Below are experts of layer 3 (counted from 0) of a mixture-of-experts language model. Rows are named router (the router's row for the expert), down (a neuron's output weights, with its number) and show model dimensions 280-319. Each number is 200 + 30 x the weight over its row's rms, rounded and kept within 0 to 999.
After each expert's rows: a language model's description of what the expert responds to. This comes from a sample of Wikipedia text that the model never trained on.

# expert 51
router,198,179,190,144,207,202,193,181,193,200,220,214,188,220,170,242,217,218,174,218,187,225,199,186,211,202,176,235,184,194,198,220,224,227,154,177,143,197,223,223
down0,173,221,241,166,186,224,202,217,129,210,193,219,219,191,227,174,175,215,167,161,221,230,215,201,238,219,157,210,224,195,192,249,220,220,227,166,190,183,222,180
down1,178,227,196,215,172,247,233,162,263,229,156,196,237,193,166,211,196,183,220,185,234,190,231,281,191,139,135,157,211,212,215,184,177,153,159,156,194,172,184,279
down2,221,239,186,202,183,165,178,239,171,218,192,216,205,153,174,173,150,175,170,164,214,190,162,161,209,207,149,218,218,237,220,232,292,220,235,201,197,179,184,201
down3,166,186,195,220,266,203,237,164,174,187,215,225,181,204,254,190,240,251,206,230,177,164,206,185,150,201,222,210,212,203,176,220,116,163,180,193,222,174,248,199
down4,193,242,214,225,170,149,214,199,186,242,181,197,231,211,199,129,203,223,207,238,215,240,189,207,220,211,176,198,183,225,197,164,177,149,229,159,213,184,205,208
down5,115,250,198,161,222,206,210,211,251,196,174,171,243,169,218,210,185,236,202,178,210,157,261,177,157,175,175,183,271,195,201,223,210,191,158,168,162,168,245,254
What it handles: Word-final name pieces, Thai

# expert 10
router,182,153,229,269,181,190,170,197,183,167,197,173,118,165,207,205,194,214,228,157,181,226,181,168,193,246,193,188,196,171,188,214,215,185,212,260,176,173,218,166
down0,249,199,200,184,182,214,206,224,220,184,220,220,208,227,202,147,188,203,207,180,231,161,212,190,194,252,174,188,262,201,211,183,157,195,268,144,213,217,196,215
down1,184,163,164,190,255,221,249,235,228,256,218,190,206,209,157,222,181,209,164,218,242,176,167,189,201,234,233,177,185,169,187,171,192,183,183,217,166,164,219,206
down2,208,213,182,184,199,185,220,221,221,161,201,185,206,266,210,257,173,191,173,198,289,188,199,157,203,240,266,227,191,203,154,218,211,213,189,198,172,236,166,169
down3,203,195,185,266,186,203,189,190,223,193,233,219,226,179,248,230,190,193,216,150,216,192,185,194,200,222,166,204,205,178,176,252,181,194,214,134,198,237,221,194
down4,229,159,176,232,182,183,209,193,184,190,237,185,215,170,187,222,243,176,197,151,199,211,197,168,238,195,155,198,173,188,142,206,198,167,223,224,187,190,186,169
down5,232,205,194,256,222,194,179,205,246,215,152,189,198,184,182,192,222,219,139,252,200,215,217,218,165,159,202,150,246,266,175,266,183,122,179,195,216,220,270,165
What it handles: Line-start list dashes

# expert 61
router,195,212,250,177,163,205,202,207,169,189,171,239,105,166,211,223,182,172,200,151,188,239,164,191,203,220,224,216,159,220,184,200,183,230,178,131,166,230,188,121
down0,228,185,209,139,221,233,183,248,205,198,246,201,267,199,165,217,190,182,188,214,237,156,222,166,238,199,268,239,213,216,215,215,164,191,201,187,186,154,159,261
down1,268,240,206,163,229,214,241,200,224,185,239,211,203,180,195,185,234,186,217,172,204,212,170,197,200,227,190,166,288,208,159,203,213,186,155,204,176,175,141,181
down2,212,248,165,210,227,218,130,216,203,172,157,220,201,178,266,211,191,221,225,240,204,248,253,216,180,160,181,145,188,155,130,149,161,196,231,214,174,208,198,236
down3,194,180,159,195,211,151,221,282,181,185,205,157,207,175,172,144,208,226,178,181,211,169,205,227,236,254,221,204,205,214,208,231,204,196,218,229,217,209,181,197
down4,196,174,205,210,172,200,234,156,155,161,208,215,159,145,208,219,200,227,155,179,242,211,201,204,188,183,184,269,250,152,182,196,227,214,174,235,224,203,217,217
down5,190,228,172,197,151,185,190,198,248,245,215,201,257,154,129,214,208,235,143,231,204,148,239,193,199,240,170,205,193,219,212,171,200,189,197,233,179,140,223,234
What it handles: Table number values

# expert 38
router,186,155,210,174,192,152,171,213,176,199,218,174,151,238,178,182,169,210,206,190,169,178,220,214,211,250,188,187,181,185,175,242,232,204,212,171,156,180,177,208
down0,184,188,156,233,246,154,137,171,246,208,205,131,182,187,199,212,223,197,181,167,196,172,223,168,203,202,209,216,195,224,197,182,185,176,206,155,182,240,203,240
down1,192,159,202,219,162,246,201,212,239,199,149,207,237,196,200,225,209,214,213,183,185,192,195,240,233,205,200,183,134,198,191,189,203,184,152,179,160,250,190,209
down2,216,163,158,216,195,203,178,166,228,257,150,204,218,209,221,172,250,186,253,210,169,206,191,181,198,200,169,191,133,209,128,216,229,249,213,232,220,241,181,223
down3,180,176,194,229,207,243,244,210,200,243,153,206,201,249,161,144,218,200,144,243,246,204,203,232,209,188,189,184,150,248,205,208,195,151,185,185,215,247,220,196
down4,207,179,195,228,178,199,220,171,191,166,221,201,205,215,172,196,188,171,246,207,227,211,202,248,163,196,203,172,208,213,202,236,198,168,174,239,166,262,176,237
down5,211,205,150,227,189,211,188,205,165,192,145,213,191,213,231,238,197,225,247,187,178,142,180,212,219,194,269,165,144,198,151,202,191,205,192,203,180,265,206,214
What it handles: Latin and name endings

# expert 27
router,196,187,200,211,174,196,212,186,172,223,204,218,202,211,212,194,210,180,181,183,196,289,205,188,211,181,177,205,204,95,221,220,191,174,221,193,209,193,134,181
down0,129,201,173,221,182,185,163,142,205,199,219,232,275,220,219,180,244,227,182,167,227,228,214,215,187,203,206,236,233,219,217,169,225,200,219,134,256,211,217,211
down1,191,201,206,225,173,189,171,195,142,166,271,208,183,182,203,226,189,170,206,214,213,217,243,238,200,274,260,214,248,212,148,231,246,205,162,206,195,246,259,202
down2,229,234,180,287,245,223,239,191,187,244,233,169,226,215,199,222,201,147,241,212,204,244,203,200,182,208,164,162,179,244,181,188,183,210,205,211,166,191,191,191
down3,167,250,182,263,248,226,226,243,152,239,161,195,244,220,119,178,181,216,189,148,213,234,207,183,257,188,174,219,186,190,219,228,170,231,223,162,215,231,177,180
down4,162,248,218,191,205,173,191,205,237,247,214,179,234,217,225,227,229,166,201,220,194,224,234,193,177,118,166,231,178,160,206,193,267,174,165,182,213,200,239,141
down5,168,201,226,169,245,238,277,214,215,158,256,254,208,201,199,260,223,172,221,255,178,252,208,219,184,191,180,181,214,227,167,192,177,177,222,179,219,220,205,179
What it handles: Mid-word consonant fragments

# expert 7
router,192,232,202,246,196,209,192,259,199,193,205,216,192,207,202,170,218,140,165,141,203,211,185,225,171,235,175,182,202,132,175,222,190,233,234,208,177,195,133,149
down0,240,229,218,228,230,192,164,156,170,218,168,192,210,212,283,173,221,215,217,208,210,233,185,216,205,184,250,144,269,209,165,197,219,187,189,177,219,206,275,165
down1,217,210,190,225,183,211,171,155,237,182,231,210,247,160,210,242,226,115,216,181,235,172,182,174,210,242,235,214,226,182,186,192,247,214,256,226,205,199,242,189
down2,175,226,240,164,187,174,208,175,142,161,270,210,169,164,215,216,166,188,223,223,176,229,218,191,143,184,183,167,197,189,183,170,145,133,222,224,195,237,242,172
down3,151,207,222,147,200,222,191,298,184,207,176,181,199,242,151,204,207,201,163,197,216,137,190,202,186,174,144,221,246,163,186,249,154,209,199,197,230,234,200,234
down4,159,230,207,217,124,218,180,218,213,218,172,209,202,207,222,168,158,152,210,200,233,163,204,184,227,160,211,198,248,200,234,230,207,179,190,259,261,208,215,167
down5,127,240,238,216,208,128,151,234,230,165,207,215,258,203,257,186,232,212,241,111,228,183,232,203,202,177,188,230,199,192,227,178,191,208,192,180,207,227,163,175
What it handles: Foreign name onsets

# expert 17
router,223,172,212,218,164,168,224,177,169,201,196,219,74,191,190,168,217,186,230,213,168,203,133,194,202,221,192,171,158,138,183,220,197,188,205,216,156,202,169,135
down0,181,175,137,203,212,231,182,226,237,269,204,169,197,204,209,171,239,171,234,163,201,196,209,199,192,204,188,195,257,172,192,201,239,190,262,206,189,173,152,160
down1,223,184,194,168,209,208,181,213,274,233,188,229,168,197,192,218,169,173,141,185,213,170,222,214,195,226,224,222,209,146,206,165,210,200,225,198,274,187,208,176
down2,225,207,170,172,218,181,161,251,190,217,166,198,216,176,174,231,157,222,197,191,196,202,217,192,167,183,169,219,212,213,153,251,163,198,201,206,208,166,203,212
down3,205,207,173,227,205,178,149,214,184,183,172,158,181,184,161,176,243,194,208,232,179,155,192,223,200,184,177,229,193,226,185,243,242,200,161,215,155,157,206,247
down4,160,147,160,198,190,202,128,152,186,201,154,238,159,206,181,231,207,162,228,257,155,193,236,243,223,181,211,252,215,188,156,214,185,174,206,168,250,199,254,199
down5,233,192,216,172,163,166,177,208,199,177,202,256,155,195,190,194,204,172,192,185,229,178,222,230,162,202,184,197,234,257,191,226,204,155,206,182,202,175,208,208
What it handles: Articles and entry markers

# expert 14
router,197,160,237,223,179,175,203,159,170,186,172,263,201,225,225,190,238,180,226,189,145,168,192,127,223,190,195,194,181,159,202,227,186,193,173,150,174,212,183,178
down0,207,195,229,229,218,205,204,238,161,204,161,215,231,187,184,218,184,177,189,193,209,154,228,180,172,232,224,209,206,222,189,138,188,174,236,205,170,164,187,237
down1,200,201,254,200,182,239,186,208,160,170,159,175,217,194,197,218,155,131,214,218,156,260,241,197,196,178,246,227,259,164,231,184,185,194,181,203,205,204,205,160
down2,151,200,187,217,227,186,261,208,157,234,185,225,222,170,179,186,213,198,201,185,196,226,178,237,223,220,187,226,226,197,171,257,187,210,230,196,212,220,147,217
down3,130,194,229,177,200,203,237,262,228,218,277,176,247,260,162,201,183,220,228,219,205,186,227,215,209,204,202,201,184,210,202,178,200,180,248,193,191,176,199,170
down4,242,193,203,235,236,235,188,157,198,192,201,194,212,272,128,232,173,207,279,225,176,201,185,201,209,131,207,221,171,237,196,162,232,177,145,210,179,192,167,275
down5,151,241,166,189,218,250,194,206,207,152,192,200,187,201,212,180,185,187,182,237,194,224,236,224,261,194,221,151,242,196,240,183,201,232,211,249,182,160,268,231
What it handles: Mid-word syllable pieces

# expert 24
router,215,198,266,224,148,174,192,229,159,208,192,189,202,171,156,187,210,212,210,204,180,247,109,237,191,214,188,216,210,242,186,226,206,228,182,258,171,181,239,139
down0,205,189,204,248,155,169,165,207,157,237,144,223,174,215,214,208,185,259,213,207,191,197,196,264,223,213,261,199,226,243,200,176,203,237,208,197,222,184,157,168
down1,191,190,232,193,246,217,244,205,223,213,206,213,184,173,233,159,194,128,216,258,188,205,226,197,176,244,222,179,192,210,173,198,199,230,194,222,202,156,244,191
down2,202,198,212,207,272,180,157,228,239,180,208,201,191,181,249,183,206,234,201,185,198,190,176,154,236,156,261,180,251,198,191,229,216,222,242,173,199,237,231,197
down3,208,170,225,199,216,227,193,217,145,149,190,244,225,211,259,171,123,187,154,200,173,185,169,183,197,224,229,212,192,214,147,157,175,216,221,238,210,179,206,204
down4,152,167,149,241,187,212,180,176,203,170,208,167,220,200,154,188,183,213,221,151,225,215,232,188,159,236,234,242,165,203,184,83,208,171,147,192,287,192,186,258
down5,158,185,199,233,225,216,284,219,162,224,229,166,208,204,214,200,165,186,235,181,170,184,202,217,208,207,256,205,184,255,204,231,293,211,208,170,232,215,200,205
What it handles: Capitals and War

# expert 47
router,163,204,209,245,190,182,164,211,201,190,183,187,195,162,175,208,208,207,177,215,184,210,178,181,194,225,190,255,179,142,199,206,230,226,206,217,152,194,166,169
down0,213,180,181,255,198,187,196,209,169,239,253,232,209,214,192,239,219,149,197,210,161,158,179,177,214,248,200,219,197,211,161,188,185,199,202,186,192,234,186,224
down1,219,164,244,177,253,182,156,260,200,187,208,198,205,189,229,215,194,182,254,191,172,197,251,208,173,207,219,207,181,184,210,202,212,152,180,227,266,235,224,238
down2,172,139,139,260,223,202,202,187,151,201,211,254,213,221,244,188,229,201,216,238,212,204,182,169,191,195,201,218,163,225,199,243,202,195,171,188,174,240,212,166
down3,191,201,245,228,184,214,185,212,253,201,182,166,180,171,239,234,181,197,204,229,239,181,153,192,222,223,191,206,133,194,225,185,174,175,246,241,207,250,227,224
down4,168,182,213,213,231,153,246,161,288,206,223,226,178,231,204,216,181,187,191,250,199,189,251,180,243,188,223,193,171,205,266,191,177,236,218,205,223,152,204,238
down5,163,164,228,177,201,210,138,233,199,107,174,230,206,239,209,233,195,163,215,203,146,212,184,224,228,162,266,187,156,184,156,222,173,219,167,183,192,240,185,165
What it handles: Short inner word pieces

# expert 4
router,186,161,205,171,186,155,185,182,218,230,213,181,177,183,202,154,241,181,219,225,145,220,159,187,179,222,225,203,149,177,177,195,186,177,223,173,196,180,196,230
down0,193,184,233,219,180,221,224,181,199,215,164,146,231,170,215,166,222,198,183,184,236,217,225,164,186,227,197,244,221,209,144,249,161,181,180,199,212,189,241,180
down1,178,238,160,213,203,201,142,209,221,180,218,196,145,195,226,260,180,191,194,140,217,165,194,239,196,203,152,198,173,219,268,255,195,221,199,161,210,237,203,199
down2,201,144,164,202,190,230,182,189,193,162,235,153,205,183,266,180,201,179,153,179,159,164,199,210,186,253,176,212,225,210,157,226,192,230,216,198,218,198,231,194
down3,173,205,202,218,243,247,240,188,236,195,235,184,246,220,227,187,222,202,225,170,175,247,220,239,236,198,183,168,165,179,177,205,174,203,218,192,241,151,159,234
down4,168,183,190,218,183,265,172,188,230,207,155,184,208,182,217,192,186,227,204,266,219,199,232,190,187,184,193,167,187,141,208,198,210,171,195,218,182,170,187,216
down5,213,177,167,125,189,255,222,155,215,173,162,147,143,242,179,224,171,166,150,206,189,121,204,182,172,159,235,141,220,193,186,156,187,236,224,180,222,210,160,219
What it handles: Mid-word Latinate fragments

# expert 49
router,198,201,184,214,176,191,185,139,161,166,226,209,157,182,184,208,198,240,158,174,179,194,214,135,140,252,203,216,198,209,174,203,188,202,248,224,197,210,217,167
down0,161,194,162,212,200,199,215,209,195,209,185,193,226,173,139,214,205,249,174,157,182,190,257,190,223,172,227,202,230,218,186,210,201,171,155,210,209,229,191,246
down1,204,203,180,152,251,209,173,239,158,186,181,145,190,210,177,201,197,189,161,210,195,171,213,219,153,155,203,239,250,190,202,154,206,201,208,204,230,174,177,194
down2,218,192,166,236,212,218,153,195,174,153,173,251,211,252,175,220,230,247,223,253,179,183,219,236,203,220,154,260,246,207,183,204,237,251,248,191,180,186,233,208
down3,171,218,135,195,147,271,185,168,193,219,210,174,224,281,278,231,233,181,209,173,139,183,182,141,237,204,162,210,224,205,162,252,170,171,256,160,179,237,208,167
down4,184,164,187,207,237,246,189,157,134,198,181,188,220,219,207,196,211,214,184,205,188,241,238,234,229,196,182,160,211,185,154,212,160,216,238,175,198,182,201,189
down5,188,123,168,243,173,250,225,171,198,189,205,216,244,240,185,198,219,237,246,214,213,181,181,243,227,187,174,143,202,216,173,145,196,205,148,195,188,162,188,226
What it handles: Surname endings

# expert 30
router,176,183,191,224,206,168,168,205,156,168,218,208,187,164,214,187,230,193,142,157,209,199,164,157,204,191,181,170,185,227,192,196,244,190,181,155,119,210,170,226
down0,205,155,198,213,214,232,190,221,170,250,236,228,192,254,220,169,156,153,197,221,250,277,200,203,201,234,203,208,224,146,156,208,206,184,161,183,173,152,208,219
down1,246,203,159,166,184,213,230,178,157,220,202,154,211,248,209,199,221,231,192,175,251,196,192,239,177,219,203,199,218,186,168,201,220,186,225,181,190,179,213,212
down2,192,198,217,230,226,186,228,234,190,195,194,219,223,202,258,178,217,208,206,205,245,232,178,203,243,186,180,209,205,200,222,195,255,232,180,230,205,227,224,170
down3,205,231,157,212,210,226,202,165,243,168,202,220,187,224,254,187,206,163,201,161,142,140,174,150,221,223,171,180,164,152,204,239,230,203,239,206,172,195,242,238
down4,193,213,215,181,152,202,191,226,152,230,207,240,231,229,159,231,176,168,142,228,198,194,222,259,200,214,233,237,187,189,276,214,203,218,235,233,212,167,183,178
down5,217,216,131,194,129,209,189,220,213,167,198,183,223,189,181,205,195,166,163,214,181,213,257,208,205,246,243,202,193,190,135,253,132,213,225,183,147,206,183,189
What it handles: Role and position nouns

# expert 56
router,160,195,212,228,189,197,144,175,140,125,197,171,152,184,195,216,229,167,196,170,153,198,147,184,186,271,185,240,157,149,200,274,253,215,192,170,193,191,170,201
down0,140,151,258,150,235,199,253,211,185,219,192,191,201,160,158,215,232,239,208,214,238,144,204,182,221,211,212,235,232,224,194,175,174,219,233,166,184,194,217,234
down1,174,165,237,189,225,178,235,213,193,165,161,213,228,198,231,187,229,199,198,153,225,179,206,170,193,184,238,205,251,187,242,187,173,238,208,178,246,248,185,217
down2,196,241,201,216,197,226,222,202,151,169,153,215,155,151,232,233,189,143,189,208,220,213,216,191,218,224,188,225,207,231,112,180,177,246,201,207,180,200,207,191
down3,203,243,207,195,231,206,188,135,223,219,217,195,191,193,229,150,197,184,178,188,232,218,180,252,194,209,238,221,180,162,222,161,203,178,203,241,148,170,178,227
down4,158,260,175,217,166,207,189,192,223,165,203,216,190,164,161,199,150,202,200,164,203,174,222,143,184,173,209,216,166,219,204,205,162,211,209,237,204,210,180,218
down5,224,216,202,236,196,239,206,234,181,168,192,177,198,167,213,186,147,224,205,183,185,228,156,234,175,175,222,160,220,173,193,184,221,172,202,175,216,137,242,165
What it handles: Digits in tables

# expert 18
router,171,219,241,187,199,149,192,139,174,154,190,254,171,150,202,200,205,207,218,146,149,210,216,186,210,233,165,180,164,199,193,221,207,196,216,164,197,194,214,161
down0,202,154,245,237,231,224,236,151,171,233,217,174,202,211,191,219,202,194,150,172,216,212,214,170,211,236,230,199,235,161,171,203,188,211,249,161,174,215,260,214
down1,222,193,208,176,200,232,192,180,174,149,179,202,212,210,204,208,212,272,181,152,272,195,235,240,198,214,174,186,216,151,160,176,251,218,178,234,196,253,199,221
down2,220,177,208,198,173,201,219,144,157,245,271,202,244,207,191,204,202,180,188,208,187,199,234,193,251,265,206,197,195,237,182,203,218,190,193,177,195,200,195,239
down3,205,209,204,178,225,194,178,219,222,177,156,226,175,222,216,170,153,193,140,173,190,193,179,229,165,217,250,212,232,228,197,230,214,251,165,204,193,234,194,201
down4,191,207,195,195,209,172,177,148,204,268,251,184,163,178,205,168,231,158,190,213,206,172,214,157,237,218,268,188,160,199,222,218,188,224,201,156,221,257,204,245
down5,171,120,197,189,228,269,218,200,232,247,185,219,194,196,227,211,188,194,198,196,216,208,233,223,229,192,238,197,245,170,172,172,127,171,199,208,168,180,182,205
What it handles: Name-final syllables

# expert 54
router,162,183,246,197,156,172,198,180,156,194,216,232,195,195,219,183,168,184,186,203,160,187,191,177,207,209,234,211,147,199,210,223,223,219,211,198,169,186,190,201
down0,208,225,211,192,226,231,202,177,180,225,183,190,181,146,184,165,164,133,231,173,193,188,258,198,182,235,176,211,170,260,182,160,185,166,201,202,204,211,212,257
down1,236,170,170,174,173,224,209,219,190,169,198,178,186,204,151,198,242,154,187,166,228,145,217,221,186,220,166,211,204,235,134,185,222,207,194,165,163,199,161,225
down2,198,176,176,155,218,251,203,154,153,210,187,208,189,211,244,189,173,242,187,220,167,167,190,172,238,206,203,154,261,217,181,254,157,207,265,199,213,206,218,110
down3,215,237,189,194,190,214,198,152,249,178,200,169,215,238,219,152,175,200,180,168,198,181,200,241,197,253,195,234,199,184,185,195,148,210,220,159,201,201,150,190
down4,214,155,207,242,199,214,219,222,186,192,182,227,193,234,202,199,215,186,217,231,208,207,191,183,181,216,203,166,151,209,224,155,215,159,218,174,215,194,213,207
down5,231,147,204,164,236,174,222,215,191,159,185,231,185,209,223,124,193,191,228,256,214,165,194,202,219,167,268,206,225,194,179,236,178,207,201,192,169,175,205,206
What it handles: Given names, surname parts

# expert 21
router,213,183,188,235,178,171,191,224,179,219,207,194,205,158,176,222,209,185,215,210,135,216,86,199,185,229,178,212,164,230,181,225,199,265,209,189,200,209,162,191
down0,210,179,226,237,194,220,201,207,248,208,224,258,195,216,151,237,230,204,233,201,228,174,231,214,213,195,186,226,180,189,203,228,252,164,189,207,203,228,188,204
down1,211,236,220,188,190,180,140,171,228,160,163,202,210,240,206,237,221,170,207,255,208,144,216,203,191,216,269,228,206,181,177,211,221,228,199,178,209,152,219,200
down2,254,151,233,172,231,178,195,222,232,164,198,201,247,174,191,196,225,226,170,199,208,171,185,172,201,202,222,178,201,188,175,218,183,230,200,226,220,154,230,219
down3,165,178,168,185,202,225,209,136,249,211,212,209,153,161,164,171,195,212,181,167,280,252,232,184,248,176,145,213,176,203,222,193,182,181,207,236,192,204,180,209
down4,154,188,217,192,214,181,238,219,188,200,199,184,257,194,176,170,174,241,214,231,196,195,196,245,133,216,205,205,198,158,221,152,235,167,191,163,170,147,195,223
down5,222,226,165,202,196,185,205,189,246,276,179,180,201,293,200,187,254,214,265,290,293,175,221,211,204,276,174,167,185,199,170,195,252,196,206,210,205,151,193,239
What it handles: Acronyms, gender nouns, parentheses

# expert 53
router,176,194,225,200,198,197,214,207,230,177,192,224,216,190,191,200,230,196,192,173,147,245,221,202,194,200,232,225,174,163,212,238,212,216,150,130,206,233,223,234
down0,174,126,171,220,231,241,193,196,173,233,197,229,197,138,206,187,143,237,246,158,196,153,243,199,164,217,169,176,226,253,190,188,172,169,266,214,156,232,255,215
down1,186,159,210,182,286,186,223,231,193,220,223,158,193,184,241,175,248,164,193,232,195,227,241,234,239,235,187,240,295,273,141,226,196,205,193,191,245,183,191,215
down2,164,226,186,229,242,266,208,155,221,200,234,170,216,215,197,187,213,197,171,261,271,259,183,186,262,244,181,210,215,226,188,205,227,195,238,216,224,201,241,212
down3,210,159,176,183,251,184,193,165,167,174,220,196,193,228,159,233,235,213,206,225,203,266,209,197,217,205,198,213,219,212,182,190,159,161,203,174,180,175,196,233
down4,175,190,212,154,219,229,224,192,240,182,206,205,193,183,214,237,244,174,172,200,172,242,188,255,237,204,174,238,226,245,176,207,201,207,226,199,168,193,201,225
down5,151,204,173,182,244,198,174,215,172,208,237,195,190,190,179,203,182,167,201,191,174,168,227,157,202,206,209,163,236,236,176,211,210,177,234,179,233,186,179,195
What it handles: Syllable pieces after first letter

# expert 28
router,172,203,231,248,204,155,164,170,187,193,224,243,185,199,233,198,184,184,178,198,120,237,238,214,176,248,194,176,177,197,200,217,248,205,255,169,120,195,119,248
down0,165,162,181,226,217,218,209,247,184,172,182,232,194,200,209,200,173,132,193,141,216,214,234,199,211,202,196,161,260,190,189,167,188,154,259,168,199,196,212,185
down1,226,185,194,206,241,212,171,218,138,196,231,258,198,168,160,183,219,158,152,185,202,189,260,223,205,213,200,182,238,226,242,210,178,187,213,217,192,218,196,198
down2,171,209,208,180,243,226,217,182,246,202,202,231,185,210,170,170,186,246,226,196,193,185,252,185,236,161,225,227,259,189,203,232,202,209,230,191,151,196,239,191
down3,203,232,190,205,212,238,190,176,162,221,165,175,221,161,186,190,204,212,157,225,233,193,201,215,198,234,243,166,203,186,152,189,175,231,171,206,249,125,218,215
down4,214,220,240,177,218,183,209,183,218,184,242,248,183,214,224,195,213,169,155,227,218,191,213,211,230,178,237,243,247,210,201,227,213,223,180,166,194,180,216,225
down5,188,198,189,208,176,245,217,171,205,238,206,199,219,220,180,151,249,175,228,226,183,215,203,230,264,254,208,188,190,185,231,228,216,233,220,186,224,224,242,179
What it handles: Person and thing nouns

# expert 13
router,213,243,210,181,188,230,196,197,202,153,206,192,164,179,185,210,190,186,247,191,131,205,214,228,158,205,178,171,212,157,197,195,200,194,195,198,159,197,117,163
down0,191,185,216,236,175,190,207,211,249,168,188,217,183,242,211,203,235,183,225,208,229,256,141,173,177,190,166,183,191,205,236,185,211,198,228,232,226,207,187,183
down1,202,154,162,220,213,186,202,203,211,154,170,209,197,202,253,225,178,229,249,192,206,169,149,228,199,202,197,198,185,206,230,227,141,188,194,230,203,235,215,256
down2,235,200,211,242,255,170,225,211,223,184,236,193,204,236,206,175,181,235,171,217,175,259,177,218,147,203,153,192,215,195,243,223,163,185,218,107,178,194,162,183
down3,211,227,203,269,229,204,246,218,224,230,156,185,191,226,190,248,196,250,205,176,222,208,194,174,195,190,193,230,193,185,220,187,195,132,145,294,189,253,186,154
down4,189,200,203,183,175,216,132,222,204,175,218,229,184,197,276,241,165,185,187,187,228,153,240,238,199,186,248,168,201,190,236,240,129,197,160,240,211,146,197,231
down5,235,146,236,226,172,192,152,182,243,188,243,222,209,191,195,168,176,125,226,216,166,176,212,192,221,214,189,221,233,210,181,169,157,175,186,230,177,210,208,223
What it handles: Prepositions and linking words

# expert 23
router,213,174,185,238,227,186,150,157,160,227,221,210,183,194,198,192,182,211,198,197,181,239,142,199,180,230,146,238,166,188,200,209,167,169,196,218,213,202,182,224
down0,210,197,169,226,193,215,165,281,149,210,188,226,207,198,183,186,249,191,152,157,169,180,259,203,180,235,131,184,193,208,173,192,206,236,149,281,191,237,155,189
down1,204,239,230,190,212,233,263,166,216,256,203,175,223,230,205,234,178,251,192,185,210,164,248,175,187,233,215,149,201,201,177,199,216,181,243,229,249,190,187,178
down2,165,189,232,200,268,156,222,248,232,159,188,239,242,236,227,200,200,203,144,179,228,206,229,180,160,221,190,203,212,184,186,150,215,268,221,194,240,202,192,156
down3,177,183,239,203,197,116,240,193,209,210,231,199,190,235,163,224,235,209,195,207,171,178,204,209,218,199,232,218,245,181,250,219,215,195,158,131,234,188,154,254
down4,205,254,178,232,192,173,177,208,231,222,148,202,221,205,241,203,181,199,184,229,168,215,246,190,144,182,173,214,224,201,178,187,206,203,221,232,205,180,197,225
down5,254,196,204,259,209,217,179,220,218,188,170,210,223,160,169,212,232,208,199,248,220,218,267,202,180,166,221,244,226,189,171,161,183,208,245,221,258,186,182,154
What it handles: Line breaks, digits, infobox fields

# expert 6
router,202,199,198,197,185,134,214,143,166,168,183,176,84,155,210,161,208,200,233,211,168,208,150,157,214,214,182,199,152,158,203,209,174,205,196,184,166,239,216,153
down0,175,190,194,185,257,186,227,197,181,196,197,187,204,190,191,205,204,250,197,201,212,172,207,239,223,184,149,220,183,174,217,144,184,208,205,255,172,193,182,166
down1,211,205,187,210,193,207,197,158,281,199,189,233,173,207,195,196,259,167,224,196,209,153,253,203,194,186,199,291,189,183,147,196,197,215,187,214,201,225,154,181
down2,218,198,227,170,223,205,169,188,204,221,169,211,187,253,200,218,189,193,250,235,225,203,202,214,202,186,189,197,239,188,199,244,163,220,229,266,260,224,163,238
down3,182,192,171,225,181,190,261,189,202,220,250,211,217,155,165,197,181,226,243,192,218,173,173,205,141,260,189,194,171,204,210,187,180,185,181,218,156,194,176,231
down4,166,193,206,166,232,236,257,201,256,196,141,245,168,222,181,172,194,191,238,198,234,217,192,193,207,192,185,216,172,255,263,204,184,222,220,219,207,196,211,212
down5,192,236,191,214,264,190,183,174,171,175,174,235,252,205,226,239,221,206,258,210,194,230,192,210,191,228,157,190,188,203,182,192,196,203,205,247,200,206,239,182
What it handles: Determiners